Experts of a small language model: 128 experts in each of 11 layers, 64 GELU neurons an expert.
Below are experts of layer 6 (counted from 0) of a mixture-of-experts language model. Rows are named up (a neuron's input weights, with its number) and show model dimensions 0-159. Each number is 128 + 24 x the weight over its row's rms, rounded and kept within 0 to 255. Numbers have three digits each.
Before each expert's rows: a language model's description of what the expert responds to. This comes from a sample of Wikipedia text that the model never trained on.

# expert 2
The space opening a numeric cell in statistics and election tables, often before percentages, signed values or currency, as in | 4.88%, +62, −2.0%.
up1:148131118132136118125125136122135101146131111145115119115145151131117129118169116110119100130152091131155124176093175170151101154114123150125151146130084169110171125139095103128130149151104135176076119137155124101119141130124077096130120130166136116110093103121143100158154152104150123125134126129178066091139092174170084122117098123128133099173094166114104138119136098149134162147106161088106116155136099123153115148145128155132149147084119111170159108137115132155080106119111139
up2:123140098140110093126131103138144112108145095113109158146128110138204158109117106101139080102119134111165132128111130116153146123108156101120089122141116092096146126108132151110155142102131109153130118107076116108111114108119145098086148173137100156159139191099136169138114115117170147121133146184155119151175128150113182133126138149102153098126122146093132144137117104118128170144127133117108110132121141108107112120111096136099155191120147131085103162140145095118169134162146100
up3:142101166134100073150110152139148184089124172123112151114161131156148138128124147115117109099089128120135166122158135102124134086131089104115087131136144117124157132139098161132142154112113145165157101091114144108127155092161133143116145135123132064130149151134123149109144167092153148135139112078087141074110087117116167106146151175140149110108119163162153138142140151111161127139130148089115067121098094139128120092143127116134136129115139114102117146132136135162103109149096111

# expert 34
Pipe at the start of a table row or header line, plus section markers, list dashes and colons opening list entries.
up0:142082132112152161181114087085146113164133079100126110116129161132141154097121144117143126123165127121125099158090177102142141164123130129118141115143111094116105147128108134119147143086125145142157138163105129136139157175141102152110104113132122140188128136157107128137127164124098104106114139165114102110095106117127112167109111085176098090173109123112148132109110120109128125159138143140144140127148160130143073121130122117115162084118160126099160099165090157142123133068133105
up1:161121061094103137130158129158147110112090128162116081100105115097151158091139131104123140132141127123127120121141132126150116099113114129134107190132165153123132130118162160149122136133144086131122142127099135172146129139112141093129101141099117099142115152113167125146130085150100108139129129192087117111126126091118166136098116135135079114152118093096162114138138123110116125146139163137164165149086162124121105192155104088142078122101123140148137125102118142126140177098101135
up2:119103117130091125116153145082137126126063109154156096132131149172120133138128100119107132098132138116123111095129150146091110121125096156107090113092116154102101116141145127125109155105149107147123156096118116150205152117149111117134155133117148153078113130154134126122096103088154129167081166153133152139128148083102108124120148112107153137110108090119120181140140097155163112126136106124161134145106086161113102166145146149139165118170116156169110116128081111111139136127116167

# expert 57
Pipe separators ending cells in tables of election results, awards and lists, plus Won, Nominated, Yes and semicolons.
up1:143162093121101138109196129147081138124092101151090097139121146135120168112139131134096139121098138078134135159145135142152091169116128095141125125136130118136084129141131140133147122108151131183119144174119174128164115088134120104138107124115101147135137140119122085109102142132140142146091168171134133083129105101130187119113125086139070104163151109120165103123095126123119107148085126110121121126124140123097112169153137141129107116125149108128190135135112145143113135070105107
up2:114075159093130120145129158097104127162161146108094114152109147134169129120097131115132107118127143095143149149129117131122130116161129137162159120141083140135124150123120143142055176090102109089132112122115150116081118140110125132121157109111112094161138116078163153177122166103110142104101137112138181119144166162149124143109087164114107148126102139121095115149139161126165122171097131133098148106130102132111159168135101115167157125139112155129104109148090083159125125139125148
up3:161178129126134089119155096162122137095122102132125114135175125080083090142126136110130105112129096123155165141156153125099109134130169152106132120124074142140153138168145115147109117138112095150123152131078157121094144117145145135122177133100140153135113144167175110129114104116091109120124113110145162087115121125135127126113094119131116123078144190148110108145162109127123100085133090110098125157123144193146115152144118127113138114135112145137095099186094123121127132098099105

# expert 6
Field names in bulleted infobox lists, placed before a colon, such as Location, Species, Born, Past members, Preceded by.
up0:147116125103129082153122147125115179180135120135106104158140108115115113081136093102096145140100135109101144146153104155114100128134125136129161151162094101129152128173125169126092117144141136148113065115124153104107139134155115105190154140082154106146110126141142143149170151105170141125147129141092129120097144145150132133123090156107132095132116154156129129087127111136132119137136105118115142129146210112151160121118117095101155132172149124134121098139126125105165069151120103
up1:167126122168142115176108130130135123119087121127096173113161104084089136123124189184173123153134123132137129121143055107089141115108141152124138118145089133141123153136098179129098075166121125124127125135099141159146106129090149142125120143124109107090113173126151143150115134098146099121138109123117140156093145145117129153131118115133109111118101069116143113130128108113177093135132174114093130180140160152159125110121148119163142112133112136134152113100097118150170139122106138
up2:099141109126115158110161128125131125134168127106118087100091142113070116113101105099118120092147151164156103145159164146137102085110124099135108117121148110146108093168139112162145112151124122140092140130133141127119151147148109130140110145096091166110102115143134116123158109163149082111181161104159133104166135151118142105102150167159099150120126138072173134112135124090096143118151143126172130094129109132148189134118113112115102138166120121115152097169162108134165149132150110

# expert 7
Suffix pieces ending verbs or derived words, like -ted, -ing, -ated, -ified, as in Adapted, Representing, illustrated, often in album credits.
up0:117115107115085112118127183147095159110113176122109134121112114136102133148162119123134151126146176117114127155124133125142093101113074169102144143109111150134160115116149107115136145115161147178129195121111121068161141142083117162132138122131119155143138154131168161126140171127142110141085139124139124100145150111141132126140153121115124132125128135123115135164115101187128101121125113097110159105119133106105107121171145109119070105116103134084163150105107064156111155162115156
up1:120125117099135080109113116122105120158114116104101142154102127102089111148131147121123147164129093142155120108116062101112142186119132149190116144108124101154126123120144132115147123126161107132125130124150116138128120160090171134097132135080128079103153115167112130139132128157173109116168134112127131137066128121141119098121100093127105118151146133124050108086146146102109136138165131149119143134169160154151146142137102115133126069102106161132133139135122079150145148151165150
up2:098119092105149122136152152122127078166144145135130155129110129151152096119118130122144140115144137097111141068133153098118126180102123119145167133116102112114151137092118148101140064123191128139103116083139146141157131139104150128150148089128101136092141174119096152144146158127163105126125113084113080145129123186109134154093143134124059134174171142104118144163155119117110123154137157124109130140149129129123143142115112161118132091147110084123131151101149093148121133152163123

# expert 12
Opening pieces of longer words and names, often in headings, credit lists or music articles, such as Com(mercial), cl(inical), Sh(irley).
up1:144141140135144145097129109185120183139111139130157115126132100131127150141123143110137156141164112138109136137166119163093134152144083156152148129153171103151107088136106119156186104151124159144075167143095138105146076154085098182097114146121112140121150160096097127088148095136069122123183105156125126093121146109146099105108130112141164139128119140118131112163113097125110134144158140131152096118131068115126153106104123102120123131118126099156118158123140140110111133123144106
up2:105178164155164119118114139126136107131129099202122133129141123128121081103137130121125106151145152107133136158071137137159107141128102141131086145092128117123119115147121178124142130121082129137118148161129129107164131125100108119116120121149157108113190161156080106144122121121119107146152101136166124125098161127115152111134135107115121148081121123133099177161116123154145152095088108163127118109130143143150133133137141114121107159141101145161171147149101162133106053064145130
up3:132145134110118113138095120136108081108115099139102089138084086143088134145142140149139117142135105092116137135134099091108111160160123126101146086134115105139117141105144137085126079111128129121103096147129130085111131092120127111116070113136127158155159146126108138134154159114113125123139137098119102111133125101113115094137130104115161168110123142140129165118132146126130134179149178139121117162164123110123192145140150175142098083126137172134158060113139162173183140140135157

# expert 16
Periods after middle initials such as Charles B., closing parentheses after names or countries, and pipes after personal names in tables.
up0:130099065117152125106146112089110130154087084107102112110124109087114143124129148098126178150116110086121122116127119168080136174093140131092134098106112150113172170107151095143129140127102134119128107141111097150162138136112126138177144117135121130119103165165146115118134177138097148144116147099121118106131102134130134151098112109128151112133150156097154132152170126078146159118141156130108078102099129134125094105106124164122159145170162129177120099157155126138132176116128141
up1:167143155108104168143146132114101167112125172126070152123141092114135121151138151113128137169143135145095105131124091121120108093085134120124109155126108117138177121156168105068110123145123108080112143135143115155125072099132153118101149095164133103083154157138092139098092100101119114116120126153155133104133166132109140121127135134140115104153110120144106117144148110154151129137116095098168141154152172113137092144082134150186163148171133115136136121156144117135138088131114158
up2:141160091166125114106101111124108152135141129163123113149102174131126152146128139140139116135084165157124086135121087075156163126131144133113137114133133136138141089104169125129110110141113128142152153119104121103147121109152158109162145166128165169151124120097108114085126153093095128060110118096116153121164091084119139088126154094149104105125124151126132135145118105102102122163143140126101114112142100110125112102133160157099171127135139119107114069087069101104152128125115169

# expert 37
Forms of be and have and other main verbs right after the subject noun phrase, e.g. egg mass are, engineers were, can be.
up0:164115120121135155088089133165125140157115126153139134113158161120088176190139104161136121113089098124118133105108108149103155142139139124165134157115116161063150123154063111139111124136147145119146116143118125109176135079106109121136151134088121137119141116149124079104128160138113149126083157133114131100159117147134093159180156156122115144112123151132119113150102104084165126145134126110141122144118112084154137112094094154121161176132150137115130124111128135171112137111099087
up1:090101100136133147145110120152138153091125117083105103154115120114138136117153122133108154096110137130125107118091143118123122098151087165107144144096097124140159120125113131160107119072112124171158125068125142128142081153071126136095153134124155137133133107123091151127137139090103149111110118155110166108117123116125163102165111129156118159111134147110174161119103147106141082155115109123137125140147139128134209139092164137146116125162169163142139162105160154125107129096137174
up2:119130084161157130066109113145141096113111131148076139126113141118147138128120119103133125102135131111128115135101114118143071073126130124130113120157109131128117158074112141128164108125142097152185163140089143188178159141114078127116147151100138131144141114129110159107120125118113109071149132105116129133181100134152153116135139117135158107104143127139121158149139115137128112179089141140137110117143115154104168113149152118146130174092110093126157144100117159080127167153123150

# expert 3
First pieces of longer words that open a split word, mostly verbs and adjectives after is/was/a, such as re, per, att(ributed), unc(ertain).
up2:153119158095105166167138107147115123176125152086108163114127123151145121122122149156119144121141125128106169129078122161084143123098098123069126137129122081120122128133131121110126139169143133126085115161163112131135161129109119178128172157128133087089100123118062107114124147136106125172145124128121150174134120115155140122139144164164117047102175141136125136158122112099103168127141132115135129111102179131131133133141116173126108111130156135100129108100108120108138123138119172
up3:162089140096059152154103167116106106135134113137104150147120124133097116115153112154126131135092096143138103085121079085101159121143101141130094140130091154144151150160150103163107117130144138160098120119140155110156140115099138132117157135110123084141175107127109123121151150118127122139089070150105166127106117143139165134128130154143164160080135115073150150150155102168121162127119148168127145167144157132090184131151111143114076109133124132122150123151109113129140126134133137
up4:125122140132099152096124115109113127117094093141167146118097108120163115142108112165137178133165172122087183105195130154121128169108142115116176132126110125127155099111109162126141117122128157110155117127132148151118121154109129131151109103166150109114126167097155128141146165123129088109155095145145139133099097132089161108110116156118112083116144157146115090138159120127100143084150153069117149145137141153109077100127154130121139141156136079134164071131149110128111123134130145

# expert 24
Short inner pieces of surnames and foreign words after an initial consonant, such as u in Q-u-otation, au in Cauwenbergh, ah in Rahmir.
up0:163157117107148157118078137158087123115105138122107135204164095101135115131103137178121129141127134105138110082128131110148156133133071126167094121109147110145151124135129128141079141105114119147134116130101157182153172119070131125130137130169110124102154128133141140172110103129146111116138101143133071119138139126176139147124119108112116116123128079106096160086133147133103151095117110158163138152146140142113142128131100071148121110129105108103101141098175164127153137118116130
up1:134089100114121177143139111116149127097123148152069135131127067155136110130126141152165115192109102117150132139153118169124085141141149136159117142140086107150117152136125129146144126102087142078090113146114101133134101151114144098135110131136130107123097104148128095143123144129115132142145165117107134152082140124124132082118174118090152088132145094103135171137125097128141174146159104141159121118143129077131167150143176103126144101124141112127123098174093169138128151123136170
up2:148147133104130097112088141145107135134131132129143107144107125136138131121165116114133128129148114113135119114099174124154156116111137150113143098106186155148141097126140173148101081150103116099129108176104161111099105110085122156073130103102142154109130146174091140174138119107112174102167134100154094145122132117143127105109087135141099174112178169142112133153139084119106138131125159152160120144145121160135146088088122139121123149066093136148115156146146138093136110158152122

# expert 21
Hyphens inside titles and names, plus line breaks and pipes in chart and award tables, such as Punch-Out, Wu-Tang, Play-off.
up0:140137120098132077122181162095126093104099062128174160132149126165137102108143132129111139150146109129173132142114089112131128121147144132142122110174128182157129172131124120135132135118133120094139121128144146097131122147134137154099110118096075132155131132174119113093150130091138132115087154137091099105149138160095082094128096106125126163119151122131077145147136132149127100120133175160123117144111103122148168146146093163128130135116068133129113130135159153152143148138137183
up1:136109122114130152124110148120136121102127131179127097109119136123137133159168128105170139114109149150114158172115138127144155145100161143151098117110109132151151159097160124168143083100119123140125159140164100073102108118183107099170064124159124130142118158143130110117085156145122110106104124102085114156132113108159136126155078097097133126091110110115125135185156108112136132170148143119106147122127120147096144139149142134090084129107141128135101091131112149102128137094087176
up2:116117118135121162135142122144130123088149105116100160104127158119098097119128115128101160108145162086135106076133088142109134135140088143137146100135139104126101097106139167121068105134162097126147100123122167114180129120144149165115132135110120149114128129106120098157144097087180109140103128146142154126073157128129107091137138113138122169078122171144138159119153150156181138131118120115158114141124124137129145121073105159147092156135123154148146102192113150123120174107151131

# expert 49
Line breaks and final periods or quote-periods ending a paragraph, often right before a == section heading ==.
up0:122092129123106151123167120104124116127143142127160139122163105110115123120092139094139158111132124149140127114088151091145160112114165159095124096107106105158143160125133117136076111184122100165099073113112082181124138130107109093148138125125167110145170144172119136131159146120120132124141151150151188110131127053138112158146113102115163117108120164139135144143152123140114109081163143096142116141119107110130119140126139151141147112109139159096082133115100179108124123155100119
up1:138141099128135122122165091095143138120125176144127138158129138103113147113086153091105154107130086136149086142104111124104128126129118150122104115144077122152131146106092126129136086119197129139180151128082137170115132088109105133089079126116143130087103148135117092139127103106133089144146164137126156092127098148134119124134125099082140146106149141150165133144139105115119125134075114154104101147151141158142124108165159144109131146117127101139200151082148169147129130131107128
up2:168126080138119159153174147079141172135102141156142103105151134125112095143109137136164141094134175122152115115088107083118116118135098118117116105161145129098113134117111136157141098127142122101127113171087123077132137127132129085129101112110139148120151140128166105143134098128150111101103166179138158116139141119133136106087149171140099109138147153087096094112131114120080140094106146121152146107123118126104109159089140167099076127121159146098168163144150145157144125136096121

# expert 33
The words for, with, as, a, by after a comma or verb, often in "known for", "with", "as the character".
up0:107137138111144129073107131139129157130105120136108123141130109098100098110142155168103084167177130115128082147165175133159135146109160107154127130166146132129113132142095114121107120122118084107143154111133106150110161127091116111131128165072170152146172169161099146152124100137094133106141127110131114138190128138133111165053133135125113137138133138144102090142117134096096146154123125209119118122124130117122111118105135121130154131110130136162142080125129141127097114123127174
up1:124119138156129146092144115118183130108125141104130151115120069105135163130138164107122204147095115117135109129143172119135140101149126083137150114060161097113152125154139127088143146133151141131105114135119139146138139109149092144141074113120125100119089095119134174124126084134099108162152093171156124137147128112140147149124154092159147087105143095168170101122082154140152129159159101096107144117120162147119127132142115111124129143118113135103127152124159135105092121104099105
up2:133158127165140132130140078112138066093130132132099134117146159135138163129148114116152164108119110138115160077128072113168139107135137176124094161155119122141123138116104119127127122101111157120141093117130130153121143123134133144141156132151158137151078084111125129174111130155119123110134119141124137060157099143136103111157138041119091117127140168078132108138105136104172122138128148127129144098114154144112161118158139186161103124130112162141087113137108120115147165138119124

# expert 22
Main verbs after a subject in sports career and season narratives, such as won, took, received, became, was.
up1:100152143147143103173130082087112099103106141123125077142124118134143179098106116125139132147107153159149095118093138152121152165167149156169093137097151129132119075163127128123110097094143123126098088078126129135152147126140151124100127132130111107124138138107141141138132140094144156105137129139133144115124136165096141106092148173143173063137142149143139095154099137157166141131131101144132162134122117133166149116124087169162127121152112146139073154107149128088123144116171108
up2:111108139074133084138154127116128152112084141142112141100156113120154141108159142109167140133127112151118143192096127120130130160106112141102109106098141149115135126133159186119125108150112142134128103145174122141174121119120122145125126114130137100108163136089144111112132168075108111104173137101153140114141108134130138167116161165128133122122093105121119107135100160103136120129151144140157098197094156143132092148119063159137144158132172105144153074139143113100118124126130076
up3:116110120112137133148090157116139138148105102103148148118088130127123153119098187145090186139151149116121125127099146143125091128116120153126155148137154132099131130126129138137097124112151135182127141080147147173125157104111077146091152179128093145136155105118102121111096120110116119103089146160147140127134092188106125113117127150131166106132157129153104115135120155161104124091139097132102136124092109126182110127133164083156081184123134127127111146143153109130129175093096123

# expert 15
The -ly adverb endings and short words such as also, not, more, been, then, later that follow is/was/were, as in extensively, significantly.
up0:136105104143148169102127099131169154127120142081148122127107133140147190149134138159142155151155166138112082123132156113120132120116140123151114149149132113142150130115155109138107129138109083117104119147153091147126069104163135141131089114127082138151175114156124142092111166128133153099099114116107082119123073150190097127159131169158137131120123165135118122108098111163108092120158111115139162103129114139168091100153128121138155138125151098155110090089118117113142127081102135
up1:136134102118134122136111112166126113114117112172116138131122166136154174125093156156139138122160169187104172146109111137122105117138182130113111126097134119173129139160102149167148151129111095145136156095119097111125133137118197110129137121089120104101101123097183114140143167072125147100135109100119145137140099143122142112156128135123160114128161132101129111124149187128134072075152095110091129143171135134155107144085109112082121113127160121127141149127154097132119114125130126
up2:150110160151182125127126148105138146113169129133142095123123123129118100156105112103154118121073152133110175121147122107098151109123166113122119098099133152133149104080116133106151162169153130106109159091123122141119128110150173155099158148117157154144118110119119103152173171134133125152121157062106107141164071133103128131061137152128146088171119118154124122114091136112122145129129128094112115126115117133149129146137142174114106148081121107082108111151089101148129135132166141

# expert 26
Line breaks and = or == marks around article titles and section headings, mostly the break right after a title line before the lead sentence.
up1:120142105155144107133134142124105119132152133142113122152105129143092138121170162136170114161131119126116139111117141188073134157177143117124098155107109095180140133208138156106141135155146069098115134132118162101109125159101100136098143133127121139119164119109130134132134132121110112069183072172125122124102113111133103117137131107076132136157105121124138157144151122171160144144128098126117108177105117109123147155099127098118088104126107129130098126169114124135145098122116096
up2:133119105149121139117105129196122136121126117195098137125139112120149161102143141105128093109109093080101148091190153140129126153068104118106165146123160137135173140129108108092133153106148106135159123108104129126127112116151111133130168138078109124146139125123125170128111172089143123113104140163146141126085074118146112110142123095106121113145133138151121108146106127131128162166139086151123162109139086143105166117118162115123161134085140089152115121126098086120100163117123132
up3:109138097118147126110138101100143100096090074127134083134153137160115154108088146138149128168116118126159110148102147164132111140126115121075132143135176133115112119115121124095138139167107114138123105129112106177126089099123086085172148166122143112168127162130091137158130126126144121125114096143115187158135103159142141137125166137081121129112123095134099145125134095142106169113153119182088104115123092118117118108185112110136105168148164146108109127145141139143092135095130106

# expert 38
Header words of tables and infobox sections, such as Census, Candidate, Total, Turnout, Team, title, Certification, often right after a pipe.
up0:117118110128138085135119149152135165097113127116118156136115119121113161145133147130122160145122152147120148118115107077149122076137173114136119124072143157125094167152123150140145139184155123163150168167084124147129153129089141154162174190104132110109117131155119118145150132148150109100127152132157134134115119125123112121158097132132171141081130126141087076109141106111144106107111073111123138153138153139099094136081117129126094173157138122100139117125143153119090087085127135
up1:108075151131144101089159158151144084128122118150137123112127120126129121133138195125155132107123133145141168117155130140098119159121125139158135130147127103107116093149142137056139117105143153162145126135138133184162132159120143142091093154146127176136099135101075136108160172139100118163131091153150144113086135099112107117139088124134179133158132095127172141150119151092139106111130138146150131167119137139110144126106098126131104090118138072150139089140097105139106103095135146
up2:117109091121148110117148120136185137126108118119075156107108121121107151140140131097113172105137135116098095117137162118128138140105089116117151125154136117173130087119152124124130140101177134101147094087128120105164157124106146129103151112136147135148129133131192106112131090127109135078122151132078128102125124161110161188134106120097163138174108183107108115147122140135098136111184149121156163133194095116129131122116134117124121098122128103132106146140111163091162144164128127

# expert 8
Closing parentheses and commas after numbers or names in sports and election tables and lists, as in (attendance), Jerry Sloan (25), 12,542.
up0:167165118122115140093185142090155123139129108107133152092123127139095127129121110136152158139131096115133108120087205113115129159090118098093128118114090124083117156152138163127152137130106174121144095150093112132180098146143076126128083090105108136155107142135161118119113170098117126148127113158122142138127146163184126114128128100118124152110161179095151140123156129109146103090111143132136115159138108105161135124136132162122142078159165104128101107138123140133104141133152117
up1:111089103130159078159121118119112155146158169182143122124133163161111104147115135159121115150087094175123149128155144136113129141110132136132092079148098103123134082176104079144092175117159166138168143079165166121112128112144099112138184086151146124110108068138125146103102109152142112158146137131115150129100135102120120088117127103134135141164117121108155132132133118107150120119122113091139152097148156148142161125111134146090142132099108137142108093149149148137125147115123129
up2:126135128091119182126170119145091164177111159135116167100142116119085125142121096138139140148119122119161113144130180111123120140179123155121127146140174104116161102150125097117093113129084114084119149123165111123122132181140093162121143158114131152091086069123125143148076149113111140127150102111134141103140135108128113172167122160093124083119138123100118112095152121115129139144128149093102087151138151119136150094136137155147131151141131111119142119154092180112091120137141153

# expert 17
Pipe characters and dividers in wiki tables, above all election result tables, plus words like Turnout, votes, Democratic.
up0:132138108163153121177097122158151109109100125099153119137164133094087133104115132163134129076138093133130105094173125096117160147175128134115120141141143143127097143141140152124169106109144150093164131110134143143151101158130145093141144125133121134135151088108115163127148104225133163122140093103140094177126128120135132128109149159143155125108099160112084106110104114124158132118147160107119110168124113131101142162113096136126128119122136159125119163162128121152126122063169114
up1:154116122142110134109136118135140121082086121144138139121154121120126146103162167128175117089123151108157125112134113124108149077093150168097141101126095115133191093123112120185154140143141135142151145105126161138139147136182173126104158128126102068124160148152135082110053140112153091163135102122120127127102120096093114144116148118135095120120138157129126137107109158092098124115156129098127113091153134151115124165164133096118120133094139105102145142110100100140132140165137155
up2:059147075095118114112079093128130108149182137156121178119138088130102167113120151134096124057098125130130162117161098098169140129153101156141113134134121146125130126135099093122173118123133125130101138124146157136168105111163118149145119107155098143160144100149108118108115131158119108143144070120127163092127076102135159117119126112127140133146139116167172144140101136130131114099095082139151135123144136102118151092115146124114144155129143155108127163165144112156103130120134157

# expert 28
Nouns naming institutions, offices or occupations in biographies and lists, such as University, Senate, Army, politician, footballer.
up0:091195110122143110152127098172081131138112129134153176113096120095123110136135128180167143123076108115117135105156139090100135171135108169123067117133104151120108141148125131154141153098129136107104140125075117111097112124096108134130141141119116105111123172135136137147131124075133095102109182112134132145127092125140133126147154113133124111138126131153187145146100111175099132133142131105163123118142092133071149110104115132162123099148116115092156191147134127129145119146133127
up1:169090111155099155095099144123133138134111121091157148072143099146117139153083110125110142078150138097122170108125111132151138137135107163123147104160096149148171136116143142150115131109126155129130140131150095090117106131054119107111143141136142082134139122102133133131122142101130106149119138118140138121139083077132130137157091115131150079126162136132124137149109142109134125074093132158132109161113122111131099136147149154110206150156161104173115106133131104141110173153163121
up2:106121138138151169073112120188099122121115104106128103096132122136126123121121115126113140143075151103136159118124163081153122138117160112122111120099127139178148168175137077141156160135145139117166109122119140122106153182108151153143160123145093099108093142131143120127140116136136162115125120151129177115128155144089116122114124083138144127130107122093128100153114095131146177102127106082141110125135146170113170113114139141100147139141102125170117158120160120133172077151138076